From a checkpoint of a small mixture-of-experts model trained on Wikipedia: 2 picks a token, a shared expert of 128 neurons.
Below are experts of layer 2 (counted from 0) of a mixture-of-experts language model. Rows are named router (the router's row for the expert) and show model dimensions 0-159. Each number is 500 + 25 x the weight over its row's rms, rounded and kept within 0 to 999. Numbers have three digits each.
Before each expert's rows: "raises" lists some tokens whose logits its average output raises strongly, later layers aside; "gets" lists some tokens that make up at least twice as much of what it gets as of all text. This comes from a sample of Wikipedia text that the model never trained on. Tokens count by the router's weight.

# expert 56
raises: ",", ".", " and", "'s", "-based", " in"
gets: " United", " York", " USA", " London", " England", " California"
router:467466494514474456501504486475452481501481519476519465522499528503506521485496490466516506539487498518497521498486530529461451536512493473476505524526501513496513446479498525495484478486506509467525527440510498527513499481467506503490512478493481509503487506515463469499476513521508532496526442501542583471484515479520485462521484465491498497519456512502536489544514458491480464468497464488497508487522496471532453477495519473479528480549488437482481474503498473492500515484482565

# expert 123
raises: " the", " a", " an", " ", " all", " T"
gets: " of", " Of", " by", " was", " During", " were"
router:484470527464500501493531493483462467524487522475539452523529460506545517458463489534555549490440489490504500508493552490451513478539506492467462543525471518478459447515471512507482505450532500521511490517519459502494489493473493520516501516511477485467495467500489509479466526512505518458512448517532523487495524472497478463499495498456468507517497496496498532498519499513516456521522472461431487492497484521480496493501484473515497471529480500484531528498486514499472493480498500

# expert 100
raises: "o", ",", "i", " and", "ish", "'s"
gets: "am", " Am", "um", " Al", "em", "ham"
router:425497508478480502488524459505465493536454545488501489509498517505481531484530516468547501531463531524475484529486518529471476530501471516503472534504532547492472501462516503534433490433513543529499523494469487538500500489470490486491490491531502516500494486519506494487499514460508557520516477504529526501451541490505458472507465516522516495505463484510496537491513510515501469519482462476503513523528468480516469488542487482480451493525510518479504509481509495529501513482456530

# expert 70
raises: " a", " an", " R", "k", "in", ","
gets: " to", "==", "===", ".\n\n", " for", " He"
router:491487496481525495486530508485448471528491498498539444544496490510493533501485484478539536523456555489510485511505527534494462513543505515515456550514489485472458467466501566526477483492477488514528466493499476501523475481494471508547517485491460481502501483536495481481488487498502506452513494514530548481490521487502462485538477487513476533521488516487513526518544468557504465498498469448480484533485510516483477470505520441502499484526489486490524512496501498467494526463476511

# expert 12
raises: ".", ",", ".\n\n", " to", " from", " for"
gets: "0", "1", "2", "00", "7", " Apps"
router:504487497502503476532497519463483466518459525480530504496510489561528472480442483532497521499485496478497438486517521510481496563508501483473465515516478532482471499498482504510490479504520517494497504510486442509501500488510519514491477499499482487497490476544501508510481479502503541485544483552491573505487514522515482466524513522492487525502481483493532501513552510490435482498468478468478498504517509478543462469491452437537465449512477473500524528516493520511496491539469537

# expert 96
raises: " of", " to", ",", " that", " in", " from"
gets: "s", "es", "ers", "ings", "ts", "les"
router:482489529458461463503504492515474464550480523483497454479503470501525487543500473505502545547482495519527455515521517511490470501516531465490484518498508497505488515465482507513502482464499537507504502494530483498504447487503458504533484528464477493441517492507486446462455495492508522510488495512533559531469533520556496442521475544481484501530456498480517520514533468529485494544473478489483467517499460510528518469519505489492475485510499441506523501527504518493493521496516486

# expert 33
raises: " the", "The", "Ch", "os"
gets: " =\n\n", "=", "\n\n", " |\n", " born", " that"
router:522499477496500470497508473476455511490449495487533501473489503486488475522447506474507522484464500525471499524510551518457496492543464501507474517510495470517489504495526554498476520504485463469502480478495482532480469438502473513498470500498488508472449511557491476488511472503495513490520453523503492531506539454512473471533483509543483500549463496520533542515523473516449495494489468452479439502510472516493482462483520463531501475469459488485506495469506490489479514500470508

# expert 88
raises: "-", "or", "u", " ", "ors", "ent"
gets: "in", "h", "201", "199", "5", "200"
router:512484525471531503495541516498482431497503516487558479473484513498561493507493509518516529524472506487519461451466519539503512533509509461502494541490466521509494484524529520530493518472495528492529488463487465533434445494493472522519495489490520488449512497526476525510489482497503507483527484488495518519499495492491497468550476521486485502539474440476465477494510513542509488515478491466470523513484452518515494475528468478499490478487460445446491493481489479526481526523496512

# expert 99
raises: ".", " and", " in", ",", ".\n\n", " ("
gets: "ic", "per", "ers", "\"", "y", "oc"
router:509508482458451459471531505485488491508465508509535481511510465523533530500468467471526501488487559536520489496523504520512452516488513480498499533525479513532514480497481509489513486521489504527537514508469495524514461481481476468479491520499502502484476485522453542500455528530471522482495464511509517494486542487490457454531455530506472528513482527474515507536534505505459493508500490499483474537502464516507477451513503483480467471535466475500536577507490499508440523489488532

# expert 51
raises: ",", " of", " and", "y", " R", " the"
gets: "th", "ch", "h", "ach", "nd", "ath"
router:506464504488484499466552493491502462526487529457494508508491507511496508540474528514541515515461479510486477490508511533446464534502531468454493524532495506534487501529492500518465462450504511531509476496477477535543473510487477520494481490467516500507496517529502485489487487509513557521490479520565490516498516474482449465521465525474510543523452469514512499497490526536494512507491451452467515519505500533533465513541492464488481502500462462495511505479551533482500527490478508

# expert 14
raises: " the", " these", " their", " this"
gets: " of", " The", "ive", "The", " However", " other"
router:467469519495491461466517520527483476474468510476488481535506496540505532512451516519490514493459503483492486491496548503475487496558511480482518528509458488506483454492452551552533501471475529504515476516504480534457477458455483522511491511517483486488477484534471483495502472515526493502524490523506498525459524452519479473518459518464518529563491492538510519516515517522467481520495499459505501484501524542511500513491448471522457491491473478483512518496481544533484536500523515

# expert 113
raises: ".", " ", ","
gets: " States", "ian", " American", " World", " British", "an"
router:436485472482504457506522467459474460522478504491547503510505498514525505493475490488513502525471460512506507508488492509472450521508488472458510513506475529518498458472489528524502480471502523466501532465517485502496491499492486500505509479488450489477513500520455485456510459522489540513518470531551566489480511452508471481510481485512491518491465475525518494548506455519455497462496455477515513490484516488533500524474509475525513486528461440467487518479514486498485535473483551

# expert 82
raises: "og", "all", "os", "us", "i", "ic"
gets: "ag", "g", "ig", "202", "200", "en"
router:479499500482485472519501447494474459496488535468535518541486528537510512518482490501523495502502516494494459533493549515474463556510545483501481493508494521502472484493507503480515476473529509511509469491511494536513473484461500486519480493453454505519488500481444453515489480455507527480502467466517519489478538509506469508549458497480470504557454479515546523492503500521502501517446444486472519515515469515498510498489543489475541470498454497467477529463496506467504512481486529

# expert 7
raises: " ", " as", " S", "\n", " T", " P"
gets: " |", " with", " of", " had", " have", " has"
router:489499526460461510441500502525465494508492550449558484506503510540543498541497493502495528494479508508511496466483549484498488509505516500489481515543490512486493463501479543551468472485527488525529517515561493500467465429487476532506502512451498470491500492503479485468493526491514520498488449489517513495498514462544475510510504532480473521536471506510503515532542528507501460528456476464496510489527500508509500499468489500504480473538479483489499543471493521503515568495488503

# expert 48
raises: ",", " a", " an", "ly", " that", " "
gets: " and", "ing", " on", "ating", " between", "iting"
router:461468487482462453469507502502458478501518549474541460475478502520520520531491489501495512538478516499517488442511537493506463524545506491482492532493502516514496468485464519549486519500507533477499480498512477543443483459482470526496482496522493470485442488503474533496502476499539494506570499525530506490490550462516505488535454529494498522514477528519525526500505510529460481486499470485477508503550489518539492460515506474496469490512479464469534481503480521494472519509521495

# expert 119
raises: "ed", "ab", "\n", "ers", " the", "in"
gets: " M", " tick", "art", " Se", " Bl", " round"
router:463466502496518509504481502488472487511484518476513480484498526520478515480501503465500531492486526516492457508479512508477486518533568518476483536549499567495481488529488518512441471488475523531461471482527486507499458477444464503482454501496492517500534539549496487472491495473493515514500476509563529512511549464509485457542468503506478535509479539501500527501525521503470465491478487460517464489515485484512484464492496486512536489536452477472496489503507530458481510532491515

# expert 64
raises: " ", " to", " also", " T", " M", " P"
gets: " |", " /", "oup"
router:482487488460461526482550472510487486553474538485535464529531490519540494501450471472496523498498474513512490467494482494486475521519508486492463532484507507527479486482501526527459464498526500513509506498510458518491473446507494492527467515496509476491496485529476485462482476490534561490518470495526507488462532470490450481513509497499458532499445493500509492538518530477524442522488453479440463506519509478493479453509515482489515473512464514510489517492519518464478539486501531

# expert 50
raises: "ie", "eb", "ab", "el", "em", "am"
gets: "n", "m", "k", "z", "j", "h"
router:440492485470526488495498506466489468519502525486537526490525506516538482505496507498485532522469527509467468513531527486484505530514512519506449507499499513494466508518526527548465480505501519484488511510548467566462445496499488486530536495475492465496489480517502499486495520490455513503499491481458514537498530477535449467528501524490508510521478497502499491497523463508482501526471463474471492515512489484484478493526487473517510509526473465444526519490518538453460553474495578

# expert 19
raises: "ab", "ib", "b", "e", "ion", "ap"
gets: "ar", "ab", "ur", " al", "a", "ul"
router:481491499475504519503514504485501480516474510456546498486494498509563488497508487480541490504494523461470489486473488514462483522506492490477459503500474499479463485493531536525514463504529507493531469484554461486457453493490456490511480496521488476493539496493482535493496498505521518479496510547527501479507575493515518464577461561474504492546456501503497529504508536515507508543495457466493508512489518502478501460491494495533554481512490468460492547515477526486494495512484482

# expert 27
raises: ",", " A", " the", " and", ".", " a"
gets: " |", "0", " of", " as", "1", ":"
router:473493520489470512538522477509452469543484521500528468530524499531546492532475493536508496510477505461536512466493523502498487511523516487479494528547502508524428492478507520537500500493511525491502499465515468544465481490521480514534487506524498493497506455508476513490535482493517526456561462507559512503497529464495451505515478528471479554490458494522510508499509497522486494506481492429476500506489495491513484486531490484488457473534475454463526503464522464516509509507535510

# expert 111
raises: " and", " (", ".", " |", " or", " to"
gets: " A", " New", " Cup", " Film", " Art", " Air"
router:491483506523481501523513496514456485507486512501538495490498514520510515511483496488512582543493500513502502495493497523446495501498519477477516547522496501529473506501497538483488481473533518471521464508498479504526473468447469460499496479497488493498492492523469513502520513480474536434529502480507524476440536484503456468534470485532481509544466548466503530497519490524478453504503490491460500474548506473532450508516502436535471488506475467510494535477475481466505499523478523

# expert 62
raises: " and", ".", "i", ",", "-", " in"
gets: "e", "is", " |\n", "ide", "iss", "ine"
router:475530549444478467493502481547475490486492538512518491519484525512514487496490543477522495492508503523520489500491501527514467483510513477489496509514474543553481466489506509513517455494488518501530495495518489502474473517473484527514471527465471477499530468511471516515456469453495509516530472497532559469484521520499471475506489498513473519483509446501500511509546475548482480517482500463472460541502475524503507488519479462522483423539478487443502503500532509456469519495466516

# expert 63
raises: " ", "-", " no", "o"
gets: " |", ";", ");", " —;", ":", ".;"
router:485528467500483506478470509522487468535493574490572510516506481521523499509495468527497529476498529519517520449476481508510464502523518499476501528537516502530478487489527520525450489486533539495504508471487457518468465462494498515512510519498491482468524529501492487477495521479511558475515460499530505512473526475503455523514511517494456525505460514490527503533553530510519480512459475467451534488524512471538522452502518489503466459527486487489507514483516494467516553494510508

# expert 97
raises: "ed", "ar", "ance", "est", "an", "."
gets: " V", " L", " Gu", " Z", " X", "ov"
router:456484469499508500520504496518448503531474543520539499509510499527544499482484483502503511511478521527519494500493514514466494515486530507475490508498525516501485489517475513541476506516459485500480509458502487537500453515471450474487513484472462463480486550517496528502486483463515557494544481537540516471512553448530457468533468521513484492501456523476494522500525491517497488525520499473489490544534481496528467499500465468514465482534479493480555476469480558473476513499475507

# expert 104
raises: "ing", "ed", "ic", "or", " to", " ("
gets: "ist", " C", " cont", "end", " end", "act"
router:500501515511512499508506497552461464513486523480512476475477499502515490533489501499522491524502478530507447463506476525503473503520539513503464527535477522469445481540535511534488486486491486510513494467496458527518463521492483494497468466501451547482507481490487509476519510515499518456553483524515496466483505444512487516527455542541466531547502469518539554516524520519443463511511483459480494522513538483488510495517484483535464446528501482509482519513485489500471513507497500

# expert 87
raises: ".", "urg", ",", "th"
gets: "4", "2", "6", "5", "3", "7"
router:470482484492474475522521526516488506496482507465534481511475524566523512482453499520489540509471513513487462482518540496533495511518523475471469555530493543501496481522470512470475511488550504534499508494472479496508475484497467513506520538517466449459533502561484467526475508469513504492503468553517544506485508503511501475541483510471481546505479521514505529540513527500479512518457459484483521495532483485507476488498469485537477455493487486490521533522515541485506517526455520

# expert 94
raises: " with", " as", " –"
gets: "4", "5", "6", "3", "2", "7"
router:500469498507516487488514499468464477545457541474543491486495503499526504481479465494536531515524486476532468482509524524480459546503504506485502502556476485536472463510520500524513510472481499493505520463528446523468495488496497515522479485503495506512466459515483511457501490510531528465540494493493539489461547507495474478508496524502501528503458475490478485505566484515486481500522476441474464495489480502528481452488506441475476453542470478505517495501469505496475497492493564

# expert 101
raises: "ut", "at", "it", "un", "atch", "ie"
gets: "p", "b", " P", "w", "t", "k"
router:463499498478510516516533492502477483500491494463524474506517477517565499509480467515492536487482535503483469490540494531468491543525527492475504514533489506525477480534544526558456511481538491506474479464559452514487461514484476497507532512444509498475493503526477502482470539509473521511492516490503507501480545512511494507586468526468524512511483458538463524486515486502506504499483507475515532519518515505484507467509494467515540471500505483468540521486504548498491544486478526

# expert 47
raises: " in", ".", " a", ",", " and", " on"
gets: "ing", "ating", " on", " in", "ling", "iving"
router:506467483456512468472514513495491475476501536489523471527519508568538517514492475532499549525463507483535498503499494499528482531524550507452444495539510497501467484497469531554511499474537502499523508514510502507492463445491440500486498500510480505442485492510454469449462466525503526467524471484483522489491546469517475469514501493484489530536506497511527515533509525509490482532488431461500499505497496508517506495528503484489465488486493454485516515509478509485480482523512496

# expert 76
raises: "===", "==", "In", "The", "P", "M"
gets: ".\n\n", "==", "\n\n", "===", " |\n\n", "==\n"
router:505504506496480496514525503465483478510447546508520478523525531500500509524496522501510505518461499487507462523526547480451503494533495483461472496499484489507501498536526536516473520505501550491507504495553492534495487485446486496479462480487501516466492488513487512458493515485472516519501461543498528508475514487554474448545458498493459548523435523481507524491551502531473447512519495462510527515521487520517493505480507488521491457522480493444513517467510524512449505523478510

# expert 110
raises: ".", ",", " and", "ly"
gets: " first", " second", " election", " final", " third", " last"
router:498484511502510480505489505511448504526469513515499533527505519542495494539480487477510523567484495489482488479499518488469475519538558503456500523511507509512488488497516549526430478481531540513469497491516481493476474486489486485539496485490490459492452502526501509477486501517497513499533503537494514489492483443523458481517480481525471541525494461453498518517524508548439457511467500477452463486517473507494475470509488478532517492525456455511534499498530491526482512486462518

# expert 68
raises: "5", "50", "6", "1", "4", "12"
gets: " ", " th", "°", "ours", "183", "184"
router:453464476466507463517506479482495495540460507480544454485524495559550537532461530501565534498492509516492485476506511500501472527514543519474495524505510518492508457511495523501483486469484521479505471528490449570511479501473488487494474515489488470491491453514470531483491463517498547503516448510520567497509514482535501494534461495511469526522481487462508519477492478499476500519475471457471471483524510514519491486507486505484512482535486499504550520518496515509471506525500509

# expert 39
raises: "'s", " and", " K", ".", " C", " P"
gets: "x", "ard", "ett", "ox", "ne", "e"
router:475507486514506453498497443495481499531460519502505483485522533498508536500445487518502515512495488538514480500473510513475459534521518517455483502518517496518494492478458503522468519447498497510500502520488500518481468502442472483510515489525504472465441471486478470521500522457529550443496463516492562497448505471512472487516486534478485495528484534497483517533522481544503489519501454475516469494515484485549462502513466482515459482520482515512494533472504489518484552488495532

# expert 46
raises: ".", " in", "in", " (", "ist", "it"
gets: "as", "ak", "ap", "it", "um", " in"
router:454521494458496496515513457495501489528486513486549478483515474505567532526509472486518524533514523505472451510485499505515484517515484490484491534537486516491474476495513540485515489452490494527503510481540458523480463457501472490496508521470515487459473516517523496465499532515515517493529474521497512475460527468484479487539484534490475476551478505491492516458511550487497478497478501475474522517500487539504505419496537465494471480504486462481508552503447526493540475478484507

# expert 98
raises: "ima", "ión", "arian", "bour", "0", "ident"
gets: "2", "3", "8", "9", "5", "7"
router:502435514521506496540504528485491476483461508481523502490500498527493486475452483531502523522491477492488469500492536509496506533518536487495464508511494492497481479515497479491484501463497507512466536459513485523494492521518488517537512488544498449496517477533489503520474525509549503492545522531491549515484548507517513433525497504506499516492490502521461485509536509495446502462474465503462518511474498468567458476501471469492508437504501463522514535528508530524480498529435524

# expert 120
raises: "eg", "ens", "yl", "ash"
gets: " M", " D", " K", " P", " C", " T"
router:469478487487502474508496509476489488526501523451550483540485468510526533542481521465514525515489504502507474493529537500490486517511500502498511496488497524489494483510519504510505509497494493498553463467479417526492474494489433496519495495484499504514499485481515497499452480495510543486522490527484516472471510478459486456502489541477485508518469513509512524490507519501437457498465450502513480520502513464513455500477500429501509418538443505479508544502490509491496476495491535

# expert 126
raises: "==", " There", " These", "There", "Professional", "The"
gets: ".", ")", ").", ".\n\n", "\".", ".\""
router:486495486492479502481501521489451463517474590506563449504482537522500486482505539495498489520476519508515479543530516492471480486491502483474491491493476493469506511529480532515490497479515514489502521495524475494508490498490477494509467479503531516473488452492448507479483504500512503485523463556534534499443512466488482491523488497514465565519474489478507501484578508541520433493447479465512518530528513492482507478484506500545529493528500514474510508519504532504491506522492523

# expert 112
raises: " ", " a", " the"
gets: " of", " a", ",", " as", " an", " by"
router:476442496462500493498498507482472468507464524501522514506504500485545505499515478453515540512451514516505500454492520522494504567552495478451484553514512496514468465468494550536502478481525521483475493499508464548459488483471477519499446500466485483492494471536475496501487482460489536509553493521534501463485510479510489495531488496513465520511490494491502500493513518517471508511472462498472513516558513520548471490538504479520458471527496465459493522523480506486473504522490504

# expert 118
raises: ",", " (", "ter", "'s", " and", "tern"
gets: "at", "in", "an", "it", "en", "ad"
router:486457486470534502491483499473491479498512516488522500523477520497506519502507490497516520529524530537468454544544500484516470537519522509488488511506496481534464461519521518502510475488492530473515518491480486533478458503505458512510503533540489486514477487494457475497531495453514555479519474532522555481480495480489455472525497501473472507528472498496463500499533513512525451513479494457461446502509479524562491498521490460502535475532467502476530506464472525469497539482475552

# expert 116
raises: ".", ",", " in", " ", " to"
gets: "ed", "ated", "aged", "ized", "ted", "able"
router:468463496480483462461514541448477464500473516505508462516495529528512518515486525476522512489491498484539498427481542500492483508540527494471445504510509469487489486487483501526514531488498543523518524479535478549507456460476491509523497498508458466470467506543465498466521481513505520477531477470499542482478526484481489489535439490487484535505505471483489510505499524498507485490464487462478480518517440472523499496512484474481485510481504477492502487454481516504494564521510533

# expert 57
raises: "-", "|", " on", "h", ",", " as"
gets: " |\n", "\n", ")\n", ".\n", "\"\n", ":\n"
router:494485484494502487507512478482489483531467525499511493533526486541490504506526506500509524502462492504515451505533491525474495490517525475442469502513507519497509505519500535517468462519514530529547517492540496543468462480467482524509485470497485513488510505474485514495460532497542511464500483529521559467492502507517488439539455490491466514508428493523486521483513510558440439519503498452504507546512480495505492496511503489507492469560511468472485509460502500491451493505500502

# expert 102
raises: " of", ",", " in", ".", " with", " on"
gets: "ure", "ion", " building", "ation", " water", "ory"
router:496505515477455453485526507494466473482493513434518500512466548568485515489493489499546543480511476467493501521498495515476459488527517517487499487517499515501472489472494516483435498514525528514510471489510491530462480493464461507512500470525494472484508494481480494524503474458516504502529487486507515526505511471537452457531479522523483525509501531514494530515512518501446451539451451460490534497508472525506502442534507499486498485512502498476547488526481532495505515508482554

# expert 74
raises: ",", "'s", " and", ".", " (", "s"
gets: "ton", " John", "ley", " William", " George", " James"
router:464458489506480490482512506488456486524487516503516478528506531503505527479491505489544511495492517525482503500478512553511460522548513512481491512532476550510490481460478515534482481480521502520513481492507487545503498500429465524488486522509488509479474484505460501516497494479520538466523410539531574499463529490543477449487507493491488497482451489488535493536525505530499478463492459488506490465503489498549452507509514505486477463516491516501500494497516490506498534461488530

# expert 54
raises: " a", " the", " an", " their", " to", " more"
gets: " made", " used", " known", " found", " called", " named"
router:493494523497495483489531487467467487535486522500531485473512526552519533531459529484526514512512490483471520450530542530487483506562530494492481524519482469505476499460509492516497494494509519515534499485541483528464467469502473503552468472453445503473493477518451512506519507478500530485516506475491539491500510509466514511516454483477460513504493497520504559510501523525519499521484479472438521512527459497531494506513465502494499469516502478482466505484491484533532532535454547

# expert 20
raises: "ic", "id", ",", "ate", " and", " ("
gets: "or", "on", "ol", "al", "im", "ir"
router:463489533512492458490485464500505484545517560495502505492482517506543536516473493467513490496504507508503485502507507505461514534506513509481446518480499533509487507483518500505479497481519532526493510516459474524444468492523469504513492504508473464503492454499459498492505522508508517505521487488519545499483501483519464530509494505457477529476495506535530494502526494544474447511460479485452491531498465530474480475534495487477467476537438478434512533479484510533448547487480547

# expert 122
raises: "t", "P", "including", "T", "s", "with"
gets: " (", "(", " [", "(s", "[", " a"
router:459493476490516480502526492458488497540470522466520497495517514536518500523530494486541546532480528500526480482522536530483488515544499502484477504490519536519458479497538538512477507490494504498536496506504460520507453482452475517521516495523501514473502488539495455494475522477490508497529477473520530506497510489539422471521462504509476545505460535500501500486550509503435479480472496474464494513509481519507478495514528485548484455544467501473521525517523485494454538517492513

# expert 8
raises: " the", " a", " ", " an", " this", " its"
gets: " with", " at", " under", " over", " of", " on"
router:483453515454490539478522462470468508500492515489541442520477473518503528504526461526498537487502487496495488483513521513494476542540518489499480488520502512508512470511514498519506500489503496470524484503492484517444500436506464519468485527464407518504484506499475500520454501506472504473501474500481515482505532477521488489524503542457470519527474503518506499496518504532510491532494447481451517537491452541542478477496501492505479441545490486498523493493528486507537536496484518

# expert 114
raises: "T", "P", "B", "M", "'", "as"
gets: " (", "(", " -", " M", "(s", "   "
router:469491482468465492533549506492488495537465514471533517499513502529521501519506523493532555513468463501528450520519490545450464522510508506489482518530484508495497480518494560529475499495505507501484495469505460526501466483489463496525491501487482496495505510528504492487493514508515528453524480501524520484485536482502461431511458482538450507514476473502501530507540493520524472522490488478481468542494486465495470466526461472524545480512457500474534550493496512511490554484515528

# expert 91
raises: "L", "D", "R", "F", "B", "G"
gets: " S", " N", " W", " B", " R", " F"
router:455515446520511466543496498457501500506458506463537492486468485526538497518513515485489530485499484458536503497538557496476462521516471506478504501501523529472498482546471487525466452500564514458524488494506441534433476473476458482518545468495511503501505481509511466506481513527484536506541508500514508467460532495482446495495515488486513505524474490511541525496512490517489472495472480512517484512480466489505484495517518488477475452482480500459527522493491500459499515507501502

# expert 127
raises: "um", ".", "ly", "s", "ent", "ate"
gets: "op", " Ch", "og", "ob", " K", "od"
router:481521490510491521526500506503472493532490559465541520533511510506511537494476529523530514508473519527523455516472527533487476490486486522486491537498504527525464442514531496482493473489476512509528480462502473497518423467469427494504486495485504479488513455529492465468517516481511519491546474500522491509527523474520503487517488484471483518542495485489522528492519516517522482516483435472465520548516470483498473487505547497485535488523440498478502497520475506455483524525491489

# expert 2
raises: "'s", ".", ",", "is", "ic", " and"
gets: "el", "er", "ver", "mer", "in", "il"
router:487491487479471470493484470488450494543497538499525469523521518507514502532448518490496508517471504491487493504518521500476458538514534500480470484532487494517501472502476519536460450469481509525489497481482487544496489486455461513481507490510494488469516501521455509467498530493499536474473461493545522487492552538503486439499455535482462506514480502490489504523489478527491505491513484486445459466502478548506490456529475506525445508541509484501526536528515512497463530480492547

# expert 43
raises: " and", "ure", " ", "is", "ing", "."
gets: "ac", " and", " ", "as", "is", "."
router:468488488449482458478534484469484516504472535468531508482522484538516522517497484498534529506504510547520463494519528508440454505511507478501480529506525512497497449465503498519483509474502484516540494500495497508499487487509486480497476516501482504490479466497488512478487492505505544468530490528515543482512550493521483504549486545505500480489463525463513554489554507529494492501489446469461457508499521511539491509525499473505465468543491486506482544494474513501473538456451556

# expert 4
raises: " of", ",", " in", " (", ".", " on"
gets: " University", " County", " School", " city", " City", " District"
router:456449508472459457504537492520459510504485542474529455521491505538540516502511535517526512523480481519496501516478534524466480505518523483470498540510518498526484493484498536491476506490504498510533470479542479536476475503496494499512467498479510508506506471520491496510511511496518535457505472484501539470479495473538460460509480463510505510529450520474528522533494478502472468500498459469504513473508501484530479437519493503487497487577441510515544481504500492519500537476453532

# expert 83
raises: "0", "3", "8", "2", "iv", "1"
gets: "201", "200", "202", "199", "198", "197"
router:465474507496511504516497468522489468469492534478552477506524476525518510522494512510551526504457494482490471508509509528492491507501524460490499503505501529515451498507517520497498461487504525485532496505522489581500485479486480505512518479497496475499479496526488502452494497476531522462537449491546561500481554484554454488540442528476443509510487493501482557507513483539502484513460481496462529536502461518531459486513510489529496451489494478506477511499510504504474517490502512

# expert 71
raises: " of", " in", ",", "w", "i", "v"
gets: "us", "os", "ia", "as", "a", "ut"
router:473513508526491456484511481491494503534489512488568486510537520519524554501472472478567498504516501527489471522522487527487451506521521470494474498483486488526496466479512516507522504470505497488549508522503493537490464505486492474514505521523458489489526499579471465485503481494503499485488478515529535468459516470512463467501490510473483495499485527486492519495521495516517480524455513462492432481535504519520494471522518500507450455536480448466465529492457511487467532499496510